Below are experts of layer 4 (counted from 0) of a mixture-of-experts language model. Rows are named up (a neuron's input weights, with its number), down (a neuron's output weights, with its number) and show model dimensions 0-127. Each number is 128 + 32 x the weight over its row's rms, rounded and kept within 0 to 255. Numbers have three digits each.
Before each expert's rows: a language model's description of what the expert responds to. This comes from a sample of Wikipedia text that the model never trained on.

# expert 16
Description: Closing quotes and parentheses
up14:149169109132165108149150147166146176155154087086097124155133076103135138188093134154099152139105068146123125068136083105146127143116136143228142142187095083141123154139122118132164124085177110127198182103172153153150130123136178110113153137092136083088084138123140166124151165152114103154167126122159195190194164057133159188126121138173144089126127092127112145161155115186106130154090
down14:091184066150133083071177035139168146141088150127135154175109131110154157149111112136126120125164202113123117134160088140110128115118144107103163109149160083120162137116128103098111147088063159128085149144087114109128158124120129147218090181153154164103114129173144185107056164112144160158131129141113142082141091121106114129161104203155091156103094138146137184062146143065136094114151
up15:117115140128159221160130144087118161189163073111149158069209073128091117134088197170108131130098125085128099142113085129112147097106114087154113147112187130105109139150079133130159163175070088122126182094120189126143130070198116140125123095124075166103132120115106113035132124139107139156130072084124105079106117146113096154138082073114105168116150129142113124137142158138111146153143
down15:101105164083159096116153178118125110127030149132158081159134129113110135091111062140089168144161102112168127146105119123176110146143135133101185101117091118113146166145130148081048169163135126146145167125131114127148106186170117078151127160119158107121117110090099125045145095090106192137181171121077190181099161100095100148119094165158129120115139122148069097168163095096140158115185
up16:120136179125102124077140150132136134107170110063125137124158127118156120152128145157144118105107094073130111111142153109137133159118088109115155145103155120159148141130135155154171095144093156137131111107167146146118122125173087148148161129092150152171132129128237121107161144101106132192182115129104217113215083163063088172081162087099152136157195187175170082117109140123124040114146
down16:069100137061145139129104149138126197149091095082093089164065124170115117114134122104142137157144132129152133077121138099122111106077150111146127127197113160063038106161114121143130155161090103131090106095169050122175202064135137105172120127107099152150116173177137121148157169153104090159138087100126103094174128142088111129095150150125103169156116109139096110144123151108066159099192
up17:121094121219087128111135091146070098193140114206155139186149132215093137142133150162166082126126081101115158154147151096114095085142068106102118112118126065144102142132135151080189087163063152145110124137128149099112107148137103147180140103186162103117120154107180146178126124147169122150126146140180133117140163108142100155111139105146068100127135052130088154082111160106087155134111
down17:118142165118168108113157152146107125128112100138155155117177126104123160085100040114079075193135141134092124084134123157136130142151134088141132090127124137135093164066126063127136069141180107107111137119085145104073144189175105106130066145146119130104117111101148075089092068130149112187175129159092136124157138091146118102133190141171125120162141138188094087145065172181087055124105
up18:104099136085079109154070169114173181181116185078090180142118175131101149156103137174104117129147145127110087075105126104094163089164060103119093096096169144119091165128085095117110101134130133126098175121130187119110120129147168111090103084132096145201083117109152164170162136099174112108189071089148129158126169140083133146120150109170148163093084141134115125157113145103102217150130
down18:152121098114071124156122159087144087170123132183138145076178099090034141098086149158135109161126139163100108125170110115104113238122123120120123091139095138098087175115124112073135089114120149139134174152123159056144156056153161158139165139126139140187136097122122129155128112171129147080117092142089111143107193159066133101176105117150142138122080130155206131176127136132170113094109
up19:120144106159111175098138161203209073112153132164122120091115070167091159103096142100120078135099107116087127138069156106109111167113063174185139114140121138099148135167031128171178134110089162169225136114106144161136158128127092146125123142149093136186122193182160123127102091176107146127131108103105124164167099118108094128132120154132111137155124083132128140078086163144117164120145
down19:119095120098094102125137115096170134097173132174110156156164082121138144098151090134166170215126086162148098108108121160147066162111105123107158182158111114106176148080157154168147081109104131127127172156177186068145096150171184190134141107174146099161082108134087113122104149117088147147132159123145185127109126127143123106071158137150117123116117072102197145120175125095154134179215
up20:128104101116107118138084095121084118067200108071116101114147141147143125176161147133152099090089114116136118149129152127121178175126142178192128121114144111128084115129109120117103074117093128197166111143121089102123152076198107166157120123091131133127142131116108127067129041234099135197141176108176126129146146087100093081099121102109128099162107127147190169127133123133148190123181
down20:122137113081178163164159160087107152160110128088133116134180142088117181049109130124104133133179136138135102107044124116105094125171086163092163078142191142128141098086142147116128181118129162151095122165121147102119188111154090129148102143165118126060121107123140143186130168167151171109119124128136163061127014150122124097148115081135187136111086121134116135164136137104052139139092
up21:133100136110116160118132105145167166108054113153143118114108147178144109173102172128136153121112095115126111110118024120128106140121071166167123127112173118172105098132151121140139110146107082165088141148118203100177104153076167106103175094148126161127038121087164127178091059124094173099097097129157098145166124121143177080098138170116100108151103121098115076169170160118121139048144
down21:079180113174076051164148203153167120101124158128077068099135171098118133128139130094120085148145175149183175131108111138158158125175164125128134120140134073087126173158098134114130058107112120109165208062108103103067128107111157168136115032139085121128168136118147156136143149149092078140140119126145092107117113138101147146109078114098108107127150138126134195067128167122129125092119
up22:164116130129101135147112163180146176047107204126113146184158116144138109124121169141130143163105090070161097111165089094135211183119142084137101122175085140114177150096186098172126108105117131136137079088161092107150073163105131147184131183114104154091133079170144085147206164154147109111075153156132170101140140118136107082101095100132097150141115148122100151117113119129194146121093
down22:111166143179126111139163105136121107148102092153122165101154117120083087142197178128143128099081086162145099110131126121160210202092105142115143146107138071131146110135124147100121119118112125118141046090100106069115125150114194105136071121091130128148141149137140145111088119120120214161099136104125099189068182079183138145095152139121059126160169185111167153137133151107077132109068
up23:163109172139071125154089097131094152129173137123115118119134064163071117082186155197155106129121118135082093132115177136156155136167093109150136158086120107166199165164101048171143119149191094125194136122102114186142171113119096157127141134171129124122101091183147075125120145127112124098095123155077136127146103126139081106092194137098132130185092177072136131135171165165097152122163
down23:121096126110145103162153098135141123141152195139104128180153140118125070138132118090107124094133100143112147094185167117084158123126056124135078153064093130152155115189133198070081099123149161150053173184154115130109103141169135134072177118069146123119097084140108154115075172112112142135155129180198126075191103158113155125140141071151158112146072148141134122113135117182165120103102
up24:142138155140112144123094126147149172100136132122117151120071125102089113185156056234124079105118122134167069166112128080188211130191105125165099117110143157158188123102110132130112148195148113125097123153113115138204096131093111123108118131126064109109133116121081082133186101104081122143134184143098150116132138151124136098103110090182102139125098159182151117081089155080162141093106
down24:131094118164137103114101158146129187143132136089081142129112116093143135081126104098092122169148194088084136088173145192161094210155210136154102113133062133125113101086157140108136157130159153123146079023123132120117144174132144132094139212086085131100079138066185150108113121049136147128131089138140115123128142118153134124143159149096141121133195161146107141135097158144101149162106
up25:115106120168116146105064157121170130163086177099164160105133166106177108152068178163083129080111095183168124082141023095135183195108182097122146152099171145167166099148105126120114088130159085107142141116097172136123124116160122126198160128146112121124138099101194083060157125143148113148132163146122130152081132093073079114116145094116090135186113146146145143140142138114106084144106
down25:125109161151174141130115138088105176083089123075069153120111120142129169137153141169161141164129129183088168109143157166138138041087147119157100106142131135116158133083171131125026068116099126083092080120103131181117140131098075130121153148141128150164139161101137174130142153185110118208108062163125144098172106154085162069109121103170083107139097092137133113143109091095116080090118
up26:100143159111155062160144099085119104150135148175185138141121107159146177173123164146117114115120124149080163136132178125079179089081142143105133125132179160104112087120144140161169134171138096133100076096126091091093126155168123084170160145152120173147175143189171174111122176121072168142119142119170106170071107156103102097183091148155170079198163118141129133109130127130103143193206
down26:095145138104103133120112123144146140163140128068130119146132181090080119110134101115028080107163155111159133102130134106122102101112125064143090133132104128190104100135125067042133127110146195131101152056107128149194144125090129145107132094094083124132112120167099112160133173160123159143126091148092140097112122144135124110171085105078082081231183125166172145095160141149122093145079

# expert 38
Description: Capital letter A
up2:077063125140132153190110154089154150161147163090081163099160064134116118129148156147063079142119129191118173083135136137142139091158135122165153161137185093180147116114127125186167157140139141117078173138135140079074130074143153128085138160168157165132148144112055132116135131113148121103147113103142104162084082131125061169090140112059142160097129148172088100116178100143163084099176
down2:159073108111138117090138191096123112125089186108138128143091109107136151100104176145172132102020127146124134128091089122086141143155128112145172117084065152131228119112156119119159100143116133117133133123106117168149129133065178121098104096126147100175168126150193181160085064145082100153077187105094144143137177158142120089093130139103101177084110168148141110112141098154095131154169
up3:155111120141179131141139102105152153152163116147180179205203154124104165085147093137102110167175147113164080119159154135157082155136178121138111144144185091116191108101175092122149110080131137088119147145129137114128184136113110095100079149116137082142157192118112129099185082148175121156121122102134195125117145154148132056138106105118090100072143153157089101184066155154130071165104
down3:151086113135115181135173148177115094153123156154110081148134106184115164128112105140159189073124135143107121086129155142124176099150128119118140131062100167141134092144087130104112180159101075120152168130131161133129068194239173129084109160158127081171117182145140162068147125137109147144125085088151124099076107154104164176114160137128128103125144112126103158171125159075140185115200
up4:134156097132204107107124115119093108166150099077076139143118118165092140119125143113149138153124130135149119162141103218145102140128095113127102173098089127123071081098082111111178091175135175108150159116169161130098115128148135159106083135135103026162093106134194060083188192140124128104127184152093105108222126151136126173115144118150101141145116190160117162123121113165129118157117
down4:150110111107074159137096096123119142118124139180155129106140093101122155074150109127093134181126022090116098103119181075143138194122174100131107125155165173144137175110075139103145178146128105057139123131092152127116143135150191147169160100090170154126148145141081192096137076167122130065141122067182161179149141155119080148162067135095153110150132093113135152131167132084106128089139
up5:092120099160120149098123168116174129108110134122115163099124199104119176144170161131125164141087100141090122148142137139174105120191088166084112077115152134100113104116160092148168090190187135157182099149091129108120079166145131173134173122151191188121141131125172156140150161122117095165077166143095126147119061105143176061116174123152181121148125109125048127164189087118105152077125
down5:190147112144176167143113168139095139178116097126116116098059141112131125105076133119052078124128104169124086067153118141081086152085099107125142157176150124074094118127083163119132143110183114126164191173143108154142114113117147151077123145113177113147164176152069119107126204140156127122102082162204160118230126148108073141117116104111126164135187116152095105117128130134101125115132
up6:157149148072143101158093094112102166123114148137094152145160026077117138162165106151129172172137123150102130095132145092086100152133083070115134177082130086092140122156128166123086140103073129109095133108137170052050102132163162067116081089172160070146117108147156112177135102099137121121091096161105111147140190133120110114093107165106059146080146162144167111145141163102125137169139
down6:190121111091143136104161097074064163066181143129129083125132095106128133119151087135143134130142134093114118109145084103151081126154137172110135183194117105112122114185139098120105143218138123114149185125118162123161182170136117123090116158126127128143143148085049131102132085163102089065140165095099087104092158113132157161173102115205185121098149107107185127180092122181098119112151
up7:183168137099092066152160132115133191187169148207139133108110139157142071154096194101215117102156093147133137097094094110136142134088155149078128133120174065103134172113150125110164104134120111100106105118184214156160102148156108143105112160118154184136107142137170158132126123137132151205113182131153122128116088138127156117151088098114118123084141104170129076080103144093118195128123
down7:136159116068084104154144148184131152136093139129094086162116080126094103124117210104098139086106144181116152148125089105139139140106046158119103087119100097100152141161100103098168133117077153099118163162148143118136108127123166094098129142129112120183123020177180114095115154106073114207153135113146172103124177103174101128114138096064086142117073167104145112146141090126127108170173
up8:184110171064115065121110134121090067093088137134150103136114126146191101123176135165098158136137123109118098174165109154170114169102114119127117143114153122094135139123104091159150131119113170148106225098139064130126111120143083173099071070145113100132075102064153085129144171120164062076134148173059153138152163164057157142126092084155175130164119149107125101116134142091126125139152
down8:135140073177082155154102163149152101178173147088153124101130132159139072088123112113135174123068152160101129160194118133114080111177155098117152115146121134121130111079142133133158111150109158120135101124121122138162140100151177164160152136104108123173150155104106174143111125075061057118099126120175078046090115162151103171158087097144099162126137138151045127029134120166073155115133
up9:146180078136073119098095129220147118161070155115187070160122148104155136128102148092096163119163158120122143143128120172108153105094132100119163105137159178134125110203062169102120120098187105141224128141131125137139088156183095121134121096150130115162130101128079107145113155093137136128175163068161130131165117074062106105109158136093138106189192111140136176103116151125099124162142
down9:160109184132124135094173086101112153151109072131144167139140124100140126145181147106145153134108114140149142103160174104112093144134146138114167144144077115102114220134125099123146133108111046150097166086056149064116141176135087223085075137100115120103154090163097092114128123117146102068131166081074116096170114092141086141072191151134082105074168118112138161133107132105143137089128
up10:105146124166109128111094181115125138165145091096156167110079120072116124147156131106126120119202135110085094233132122139096136208073114129078142105161106136126165173107129150078130122160113082151132104113173165138173140100180178142097134127135178109154199152083151075136094114109108127115112148086126127163143080134080086132179103146160171112120073132157095106091122057093093155115107
down10:116178105126125124176093128174124102157093112171126085160146107114123144145062116099153116156143042088104211111113143147072158096105148061151124068125104151130109161135120119137160130130131102110134149134184188086110099074112167147106076135071162085112102139137182174132116111125099158139085142058102118111106149156142173084142140189135072105163180135147160140147172084154108081097134
up11:154151139176180080116137144111090115128120128182151148101127141128163165104139122124143091173129151163131134131135091074138160179125124115135127088125123125182109169133192094164098125117148126132130127109151152098146120070157154180137160139128054114133161192088153131218146098094118138136143106089172106162110162127151190134066106202062139147135081183080142140152112132065209124179129
down11:126137120105147155139169075137209112115174156130147143096121170112114126178138153073208118128055110136148138120089132104123156090150143120122118161159139152098165133122148130056141180114127148111158144088117045136125193134179099146126180109147138157137149156170180114133108111192103155048109079147136161109151183077100067079125139141181131125152132123140105124100082076154111112088102
up12:074109149168104184148094137072127164130113126103149095132141095099184092082145139096122084143121143159140125174133090070099124136092153096161115115141129179086124099112136158179127165116177114148073118095197154111104095100145159164104182166126164154138083139114119139114066085101092129130115136028057108136110082145115128176129195166087169172147121161136155123156165143128117177080123
down12:084154165102134163161100136131098114104115152145166173120102131146153140138049130104163155116097162082136119132143096188052158097185162090097100102104104158159182094117129151121163094155126081139130155134138164103132092061079145152124100135077143163180127167172152093104114132183100154091122157172091149088117157139117170128178162165196054141116142117156118147099154133113178088061121
up13:206135065153067153087152119150163095130125182137122155126175154095108108126123109101118133089103115123102116144126146174142095100086138106149160121060103142150120162150138115110169070051141096128115108138094160131110197143119122137149124123115063175123086141154133212111136160195145109172161121098151104054193153111111184123073141095135177104144148101117094149125101104076129109178144
down13:156129210086156140111129129127134154184151090182115112132148088151188116165111097137102132166149013124096110157161117100080165087139139104121081131129141147092175143069148123106169165150093179111132129154117099079138143120141170142149118100121116136153147116178157122082148167091119097120171093116089168186126134176139114161139121083193079124124092084114135103172097086171144073084122
up14:094129190127121099114133065135147177168171153109160122146158174159111162161110136141106128129088098140128163145139072133163104174159168163142097165148100070147152125066162131117143084154100181128104112118174111174155093165195113107089099116146118045165067077152136118093118154133128143113119067135231122157148108108168149065064083122127154131136116129136125122151109138097131097179138
down14:109115126139181083120132140109131135123090105125167097160183020122140140079123154114200146145131166094181082133139150153131120127134141190135109090132148132148161151161115131156209131062136065183143106134165137103135124103147114135218187093107099072127121148120110165112120121168143184138138109133144139163128123110150197111131122098082069063101131091165101098137075120135105128092107

# expert 50
Description: Mid-word ac syllable
up2:134126131089091107146100117184070156140091142092144139106147092134134154086126132191059093122106116112115122113153187141116218102154160169133100063098119134159058093141146171106076136133095124104116104135046139168108073152147052107120151146123154152106059103144086160115152151135113087138131148151121102168112112118171133122067096129135101125115167094163097170221158126121115115121111
down2:128182134098096167061089107140084094075160120193133146119153167124085130148119121082138186137132129123115188144115163064127133107136079125133135077163155097160176168206157158113087120137145176148087110092136114067100109120150169132109180101101105148082141130130115086107105101133164124114126134148157159006102104106179111117178097128144128143122118164134104103174125130101178183136141
up3:114072088106159150122086129131136132127112097091117138071121149046106139078185150101107118155129135184153108130150161105210100170184141155173112102135194124128156125155126111133146130127126152179134095163115122059165102130125036145144164123181109146119151186170150161082143147126170123138168141192126129096124184134128101087187187100126106181148100131112088097121109127154082116139090
down3:166078148137137137093117148135171153148149190146152145109122152126154112139111097125099071128175078053125133177110136187121132183124111172101092092178091138059162127117082097159123120113138138109111122196141116115130136125139069185047136076134156155135118137131106170135115193167154070084095143158154081157160157137166092133145099201117132091131137051077117100136113141096114139114156
up4:138145161091127117112152144074160112084103110160115090100102127119151059146063168119114173105100137139109054165122137090099160140142135103148131119127155136157150108107155111128095114104137135165122163089156222131120093178125132084122161116103202191121115167138174136152113096136132134139201161124122153049111125060111052150057122162105175122107128157157140119098117141131088145193084
down4:141156155119113157139075164201101062095182169143132167194106104138066143143154094170143080159159159180167105056120121106133176126189128151155138055111082163155116118121137075145125118104101176107159137094110129143123119096123127107153132116096108124123121168125145135120128108181137096116097113086152129146165200154148175134147133161141091105118069124209187097127167068129112151131091
up5:097100135130136172149075136162098101118138173110138130120143119115224152185124129176124164148055084142129200127107101151072153132099124136148129169168149151188120097089175146116072148133089134117076122067091144098096129124116137105156140148121134135096161088147098081134157155106107129133104156103164123060154147059141118142152083143159162111117133131142207188181161139104192100079131
down5:131161131167073109114136107148121099132149072122199220146139124150072141160157108118097064187123167129101122129129134127204096209128088141095123135146129128136123138190142106109100181093107144151141156143074177088140104125145123132057106121125135117142066183110070077108122102136147109120159112131126089174173170170117102160160127113113145193129157111088114157065147138170102161141109
up6:152177121169106124171116106066159189131064147164117171098137142143168112138099075157062193125117083103112200152124069149170143093147090148146178089114140161129152085123204120123108125138114135127125120171126096111138182162147120200080124163173128100166119129148092112090113097145100105137093164095121102145129108096127124058131121134102184179146165097161074168106120143094173126146153
down6:114141114136100145145134059153136098194123095123192109108135107144096167128032129145085106064065146075122109100101142111151066181095142109103118141090163144110154158139141129111086126151081103118122183120096168169155117139121091154115102183145093180125144151137179127140149146120112179142142085116053115107079113096074149108151099119096101115132099170083116125099147132229101098111129
up7:110163122193169116098167123169128121127093107177120085158174152097084128145123079164101078095130126095142037176083107067156196150135118115153179138101145120123116121172143090171130122156133139114077123134153089084129100120135128122177116130106109111114127179190126099086167141152207130155082122154133115135111149119102035114127213050111117115112103114103112164152128127124104117097103
down7:097117039101144074132198135158135138124170129170126193130159169071121092133156079138202140111074141110076167168151181101118097134132151155114114120122136124115146102190173111129163130096148096188128154173114116119155147120107111088122109166228115115125158167182112125113124132165158108080138179077084134132129159158101131157096138085175125098101097087094146110098090150121137120123180
up8:137126114098143137103185183149085096134147112067174128180094136099105136117122128111201118123127168150152153122138142179135135169135112194153135125118094119106129144112174115115109135116209181140122150087121124142159143134160148183102169137188177101137175138092174108136198150145093128144195122136189118137129176125166104091157129132156163127119205077147145149171140154212119120152202
down8:079151124140130149145113096068146094139141130139113097137143161147124131144109198095156130183144163138117115184135103129125115164156136058123152089159115095107096149189085113125109024092088105180131113148150170176142109107125154106070096097167130156131146082071134107125143128089177174088108114130129084092089148066094088116106135162200105169105084137124138183087057123154124117118095
up9:196121080133150100114132145140167035167149069152158105131188158164096151148069100160102075099205149151135094137186134124137140099129112102158184118173142161100101148163146138097160133135158056127165134130127158087100094199146155146138073128135117116193128133152105140116095068096165158162104144111122116138180095148102140109192106113094128166128151147186108116163101135105120177126132
down9:110128110117139189101151128138085158121139153079142114106104085142146139144125153094156214147139140150080098120063164109130100118124119099157116029089122086108137129117102084092160142100135146125135103101119178099080152171099152077137174108169124104178131098142123203088116160140241109213126153109142137150138179119116131115095165087196093131132162144108104165128163143130120146108126
up10:118107092128152100175131119133129129166140108188124111128227129112146119177097171123184112101118139108100085139122167158134167145064140091075110110098111093104159133165083097120135101116100078108155139129194130134063206154195169130147118134135117089132185135156142127103077154157167111133206111151174088188137119115168110137160157092158148172114151145131159131119081126162150100177083
down10:115186162117205173138091107127133171077133097119108146153131049101134080120108114154093081131130107119192181098108093114055110109144133148168147166141097069095086093088119200144137130179127148197117108111082168155156159164154148115137152112145130139139156123122140100128092086124103109140082142108146122118106133143050143101086107129114100199182140119116135177126150098126090056137092
up11:059146088150137097124165131093115114179118110119160153125196100132106097169122094113101139066094161154102114139109168137109115061162138152107201188134127125157098071122134139142102130116095140148130199088147134171083118160161109168134149096105192132143151120180098103121155107124154207184095127096096096135139122084075133148147099129132212127134089082127095127114166119174148143199148
down11:124191153135113130238144123123085102113164185094196107080127106132108130144163157156141137142166154158153154099097111085216117215151180131107122087117122157139108139160045149158118165114087112146073123120178146108147147163166089150112124090103102141173159126141133076144099098105156066106171100117145135172154094120134117121061136134111170130103141098130132106146113138112089108159088
up12:104121125110133185069073169101161133073086132128127152119066110122122146124116166098100092180162079067113090171125132111145160144114108104149066136063188175108111125144102156150118135124079147177090075116157135104121068159137102132094092110170161148151076126100159101126136126150151071088166193111116165097150132109120120162121111052147111090129160111076112120072096195167112134150138
down12:079146114048174150115149186109113200106108123141068119107134111160104129124149125134080140092104122111144138158094144208180090161149181161135126103139070098128133133100127139128109102103106104082139144097114090104106113092137128155080114126111111076155074112125177117085122100152181148182121092127103091225097188114153110136123115185070111147148090134138111106173177107075105140177125
up13:146071078118150149149113139071095125205175198061135122094109157167118124153097121163113092117108133170090094132175151100110177108143056201106119121074164133103076141184118179174148108127152191157133060072115143160106095143143130139094104100197142166175113143165148150108151130124132099148165175180110177152125173137128162129121117123144123141138129103138152146153098109132133102160169
down13:142146134124117182133144153164116089076122166130118114109081153125106138150131158077098175114085119138130059115197158161172173135147157203131121084094155131148158153151116136117125177133171135114161105146121140141162181141165163134117030145162075081056133117123154104145108149162190138142086133158059099171164152115146156063111182173128111147068109156124154148172137145167125132106147
up14:087098100128065126117120160095123132126109134126133163086125146113193112068060143113108138065175164130128149152142175143092193160154109119101115151055146155106180137105198119093133155155154144103125145064127155152179100119083170075075137110231172128089169111094108128152141123136144117119080159129131122094098130133079140092115135142112198100140125109142084129096112147113158067157159
down14:099189122113136125079142173086133075122149184093139159094158156160140131159074159181096097137132138090123196115137151104096099086091171145111094043117089202187173125083115112142072081101119109152068098122190125156136123094123115110119144175170190126135136148154148126194145125138140195154085099097102099106112130142092154122158127123105110116106085090125101166162122138120075147148123

# expert 56
Description: Letter h pieces
up2:136133199133072118143138161131130156124089099145135170115112129144097109090175083146111081150094074167056126171117158207091146156103120121165109128124125146130089159179125187144142104108151111182170097105101160108162115102102159183162145186100112078097152144159162139136092107123185066127167113147138175104129102164135134202055124090156124131154122123172097096132144138136110157084195
down2:169151088147118151106119168139166139093167140162090064129132157108148139130108143160133128116133137089139148139155095063107131160125194152067162133156185122157133142059140209153121126137080155115087155149114169154148162098096101154122154156105127233112085137142119139100079086105111122158096091151137156078102125166121159047113119188093082119134160143153119165107094111121169112171062
up3:101091136146141113175137131118119152095144114130137099177209152112189159164141110170109044146132152114096127125165079131135109120133122147157146089087140153163140120130151146096194090112097094167147124170131098151117113050057176168180131076119095156113137114128148152101173098091070118088098114135121156209107151147149080144114124137157089181130092185112092097153159131148126121056172
down3:086149176086157119148093165115098172107139135168130153076180118150161197158199112125088170177049138087173061166075156099109120171135150123107158141150113132165130154133095138143128140140111069169149127083132105135097127165069147135114107079117106116165111124145117135125084080161132147126157198110132133078128119153102134165072141140140108190138169131172116150186082081173164115146157
up4:134140168175058071153138078108152078123120160120160154118150180164095104143116128122131149078101123145134110163124139122133131095104102132180109084165148124092075137138054105120098077174160096098138102061081150203170095159143133084126136137091121148165091160102113156122134145159086147102157089129189139130135203142144115162082087123092116062158154045110088137089135152106105126153140
down4:137114186127139112131127145117125102141100103097160148167162138106067179110119135146135171188080099164133145101142102073064121121131135133128087148125115190113138133146083105180077152196137162152091113096117141089070091113052153121120094125114128053138167116106153144080179144100107204169122120126093166139115090123131080163165133108185117163156123144122150090162092122195183119107073
up5:077201111113118074111171125168122132137176164170180133136105091095156183136103099209099129106087115139082107093182149138091131035103171098084110139118113103116091107146130186150127068115128154134116130114137130104150129123083147199114124127097090145073134136142074142134082151137080122108153108136167132113163138106092095208098079117120143121092141124121148206097135172136158112101154
down5:127141138124129148158096137138100159125111132151086169090121110144098128157102133157129144188126167102204112167128149165142129152077181100156120180113102183165117120098131108065142162153119076136117106155111119113131113148101082139136083137137119138089103113147105190160041176160123191109184087136093134147099099082123103057154168152122126114094045083130116077112114140116095222120167
up6:089139093126141139113152181073116148133146100138145146164119146119176120113095142126181084132062152154147104104157060152098186112097107110130138123140131130117140116154127143190104099166149123144128177167143113119139087096128170113126125170155165102200203161077177116145094120085137081082113124179174130100163072142084133094142145126099211107087113088092123139213142105076142115184114
down6:151116185158157118120133099108149095074125128125074158134096086144069071085108136146169175124135073112146075094120171079154152187095124168089169175110157133168144138110180101114184143099100112155117091151134194094122161173075115130134170132133091095209148120115097070123070193167163107131117135113125168131093126099156132133144110109168093127170138149127126103106162124156168173068132
up7:079161156138142097126131080103109111118164112106134119158157123183172131171141157135175116105131141138176111115146126144046162114145118133141108120174110093156144095121115097105111067107083130098136132135166131103130184107140165154102109075162158194124148138177155166112074075177142167207116098139185125163093107193125143123106121131088165191056039154129119108148132144117111161088174
down7:139089133140126133208177149098055182160153127067141185038128136156175155102115068173144142153177103149104137066068113102156129072105112090161169129138143155131141083151157112117108144153095117105141096156105124126141088123104122107113162114158101126098141162051076111135137134125166104123146148111093074150206139097062116119123160161132105133163160102111092084175123134139145113145088
up8:092122160164143143123142065119138160192103111105140155145161090144163147190123187198146111111112125154079175132155083101138133106065101144221196117086150082106123124147119112120174130093139097128117137109135165109104084162168073120179072137178126143155195095112122124118193166149115127123123140098137138140143140127132138132213141145084125168148096171129123134076111095103060154127105
down8:100129182119144134097139135140161086108153101050132182107158146160107134115157121125153182133191135066142146136181124108150122113153174122151124069120094128174139159045154140110081140123164195154078119133100167083123168196084115101129104130178127120152115138182084132181149130113098133115121116103093118105171135142114118182114145107152147125104073220163187121111155097108182158123088
up9:094152152197180086092150127139109097164156109137119114128119162069172137151126099100080105108146112144059134099127074106153130170132129071148123098107168108123142207106082109150113159120116175083088096169135055094111046154089142104132137119128103110133181158170087127082162112163124167145140082081138114142163143126193132172085109111152162125130145132116125163159156106097156047110091
down9:132139108122108177138115074093068151114200123082136157116120114093150117097145133098142147121158096115154138142126139169117132102128154120107188109108178119162109122182206121163150137140046156093200102145117117130140110039101104171133173165185107144122141091148121133103095126099171124103191123160129095090127150147138107130123133075090150085134101178138068079115182167112151105048158
up10:133129094146120094190108073137145130104083165103080178112141148132094124171165207126130121089122111095163085165138150103185130146148075105154103148097208188086158119187111110119117148126146193143144136178091128094134116138151115141083052175102138100170121171129099122107110122160149123107093118150160139090106203122153126133172099109141143035171135128104145134114096137148111181166161
down10:121095122127070097136108161085064148138136127146160135126132114133148181105108125127092087122119065213085201175090135122124136197068112177132113138180095171130101142079133152115125130125110060082136147095113125105111110204077148157161142085128111178120147062107145121074189179124088165111139166189122189121135136084117144140118119095106131147133124095129122146118171156127177100130109
up11:094184096143096155192115125068071148130130142153109165170133114194140127175127179102110112093093114153175118152093122207122155153165078105172041147115133081197140115155155115165109131157098148123195103151184114123087092131132151177123132077135137117150156071115145071125090132145118071097082131152095174124145138168149083136096130107163130176089115137142148139118129154126106178104150
down11:149089125141128129099204174096081119135096187079189105170161179107128170101094141145104159111159157095144107126086120191126112117115104120096161142132092162134157146113147106162148123106102073168128066100073128170118148076143085157177149182108136138117179143157091111065174155128160082106168134160168131107106136156146172161152150135152160121154113115140068136152124137100033174164130
up12:130100137116136124203225164114181180157104107105124118136131081165163163180068131125075128122172154137103115177134139093121098121105069106173107097119164121086172162115175161155136141163100133126122178163137111096125151160077163129186128145138088121120175122106132124120109144124143150203085125160182145125074133127067114080122128113096140153079153081078105144132167167148077080115095
down12:185144119149151138149100118111106146122134102094172128152149124112126082150188070114122146161110094106124125132101123114144098118079113091104142067099161131125133058137190147153069138093150158111105119085084144086132067164127090165122171102113118083119106158131183166165158131071092148080082186122179149160155087091162183175130194127092164152161170122083083130132084156169166100162107
up13:118127100135126168129141076145147119083162077120161144148118148145067096162115110106068112100164151128096035199150142114118121079167158174144130136132129114142125123116179151166154071142177123109167175086114119098107104162118097116129171111193161103156119131172033111130117173115081109135097204172170181138154167149129111187110102107181135100095116130156098102115118116106107125141182
down13:082131141112115189150158162112134103140098121115166103147107089131132169097122194115128102101102133103114189133181145157143174128134169143083150116082097110150153153164119114135150093189104151118115146101119127199136057095084156155118108133144130137118140123107177204142084059169129160124097129094149096173131114061106114071124194179061165140181151108137121132214125136166100137145153
up14:087098157088121165108123089095173116076161163108134159197098143126136087175156128121078107167074131171126130125120098157109107132099102155137142081119085081117164141113143126131095088153089164092128132142121156101127121150116133193128083124128175140128179156112171113136184133168053105155117139078162167139101130076102150200104119119182197092182088146193132158119111117209100135149128
down14:163062129160173100136132104105071138175131058143136104141058116093086110036121089108104071170117134101157133153137109134155137070124112127103068156113127120176143098120112121124107130126173151183144156137119139158138177146150184112126152154126130106125129107071162222119192111066145126138146120156139189100090115144167135096092070135083124109112132131109168195115155167120138147137083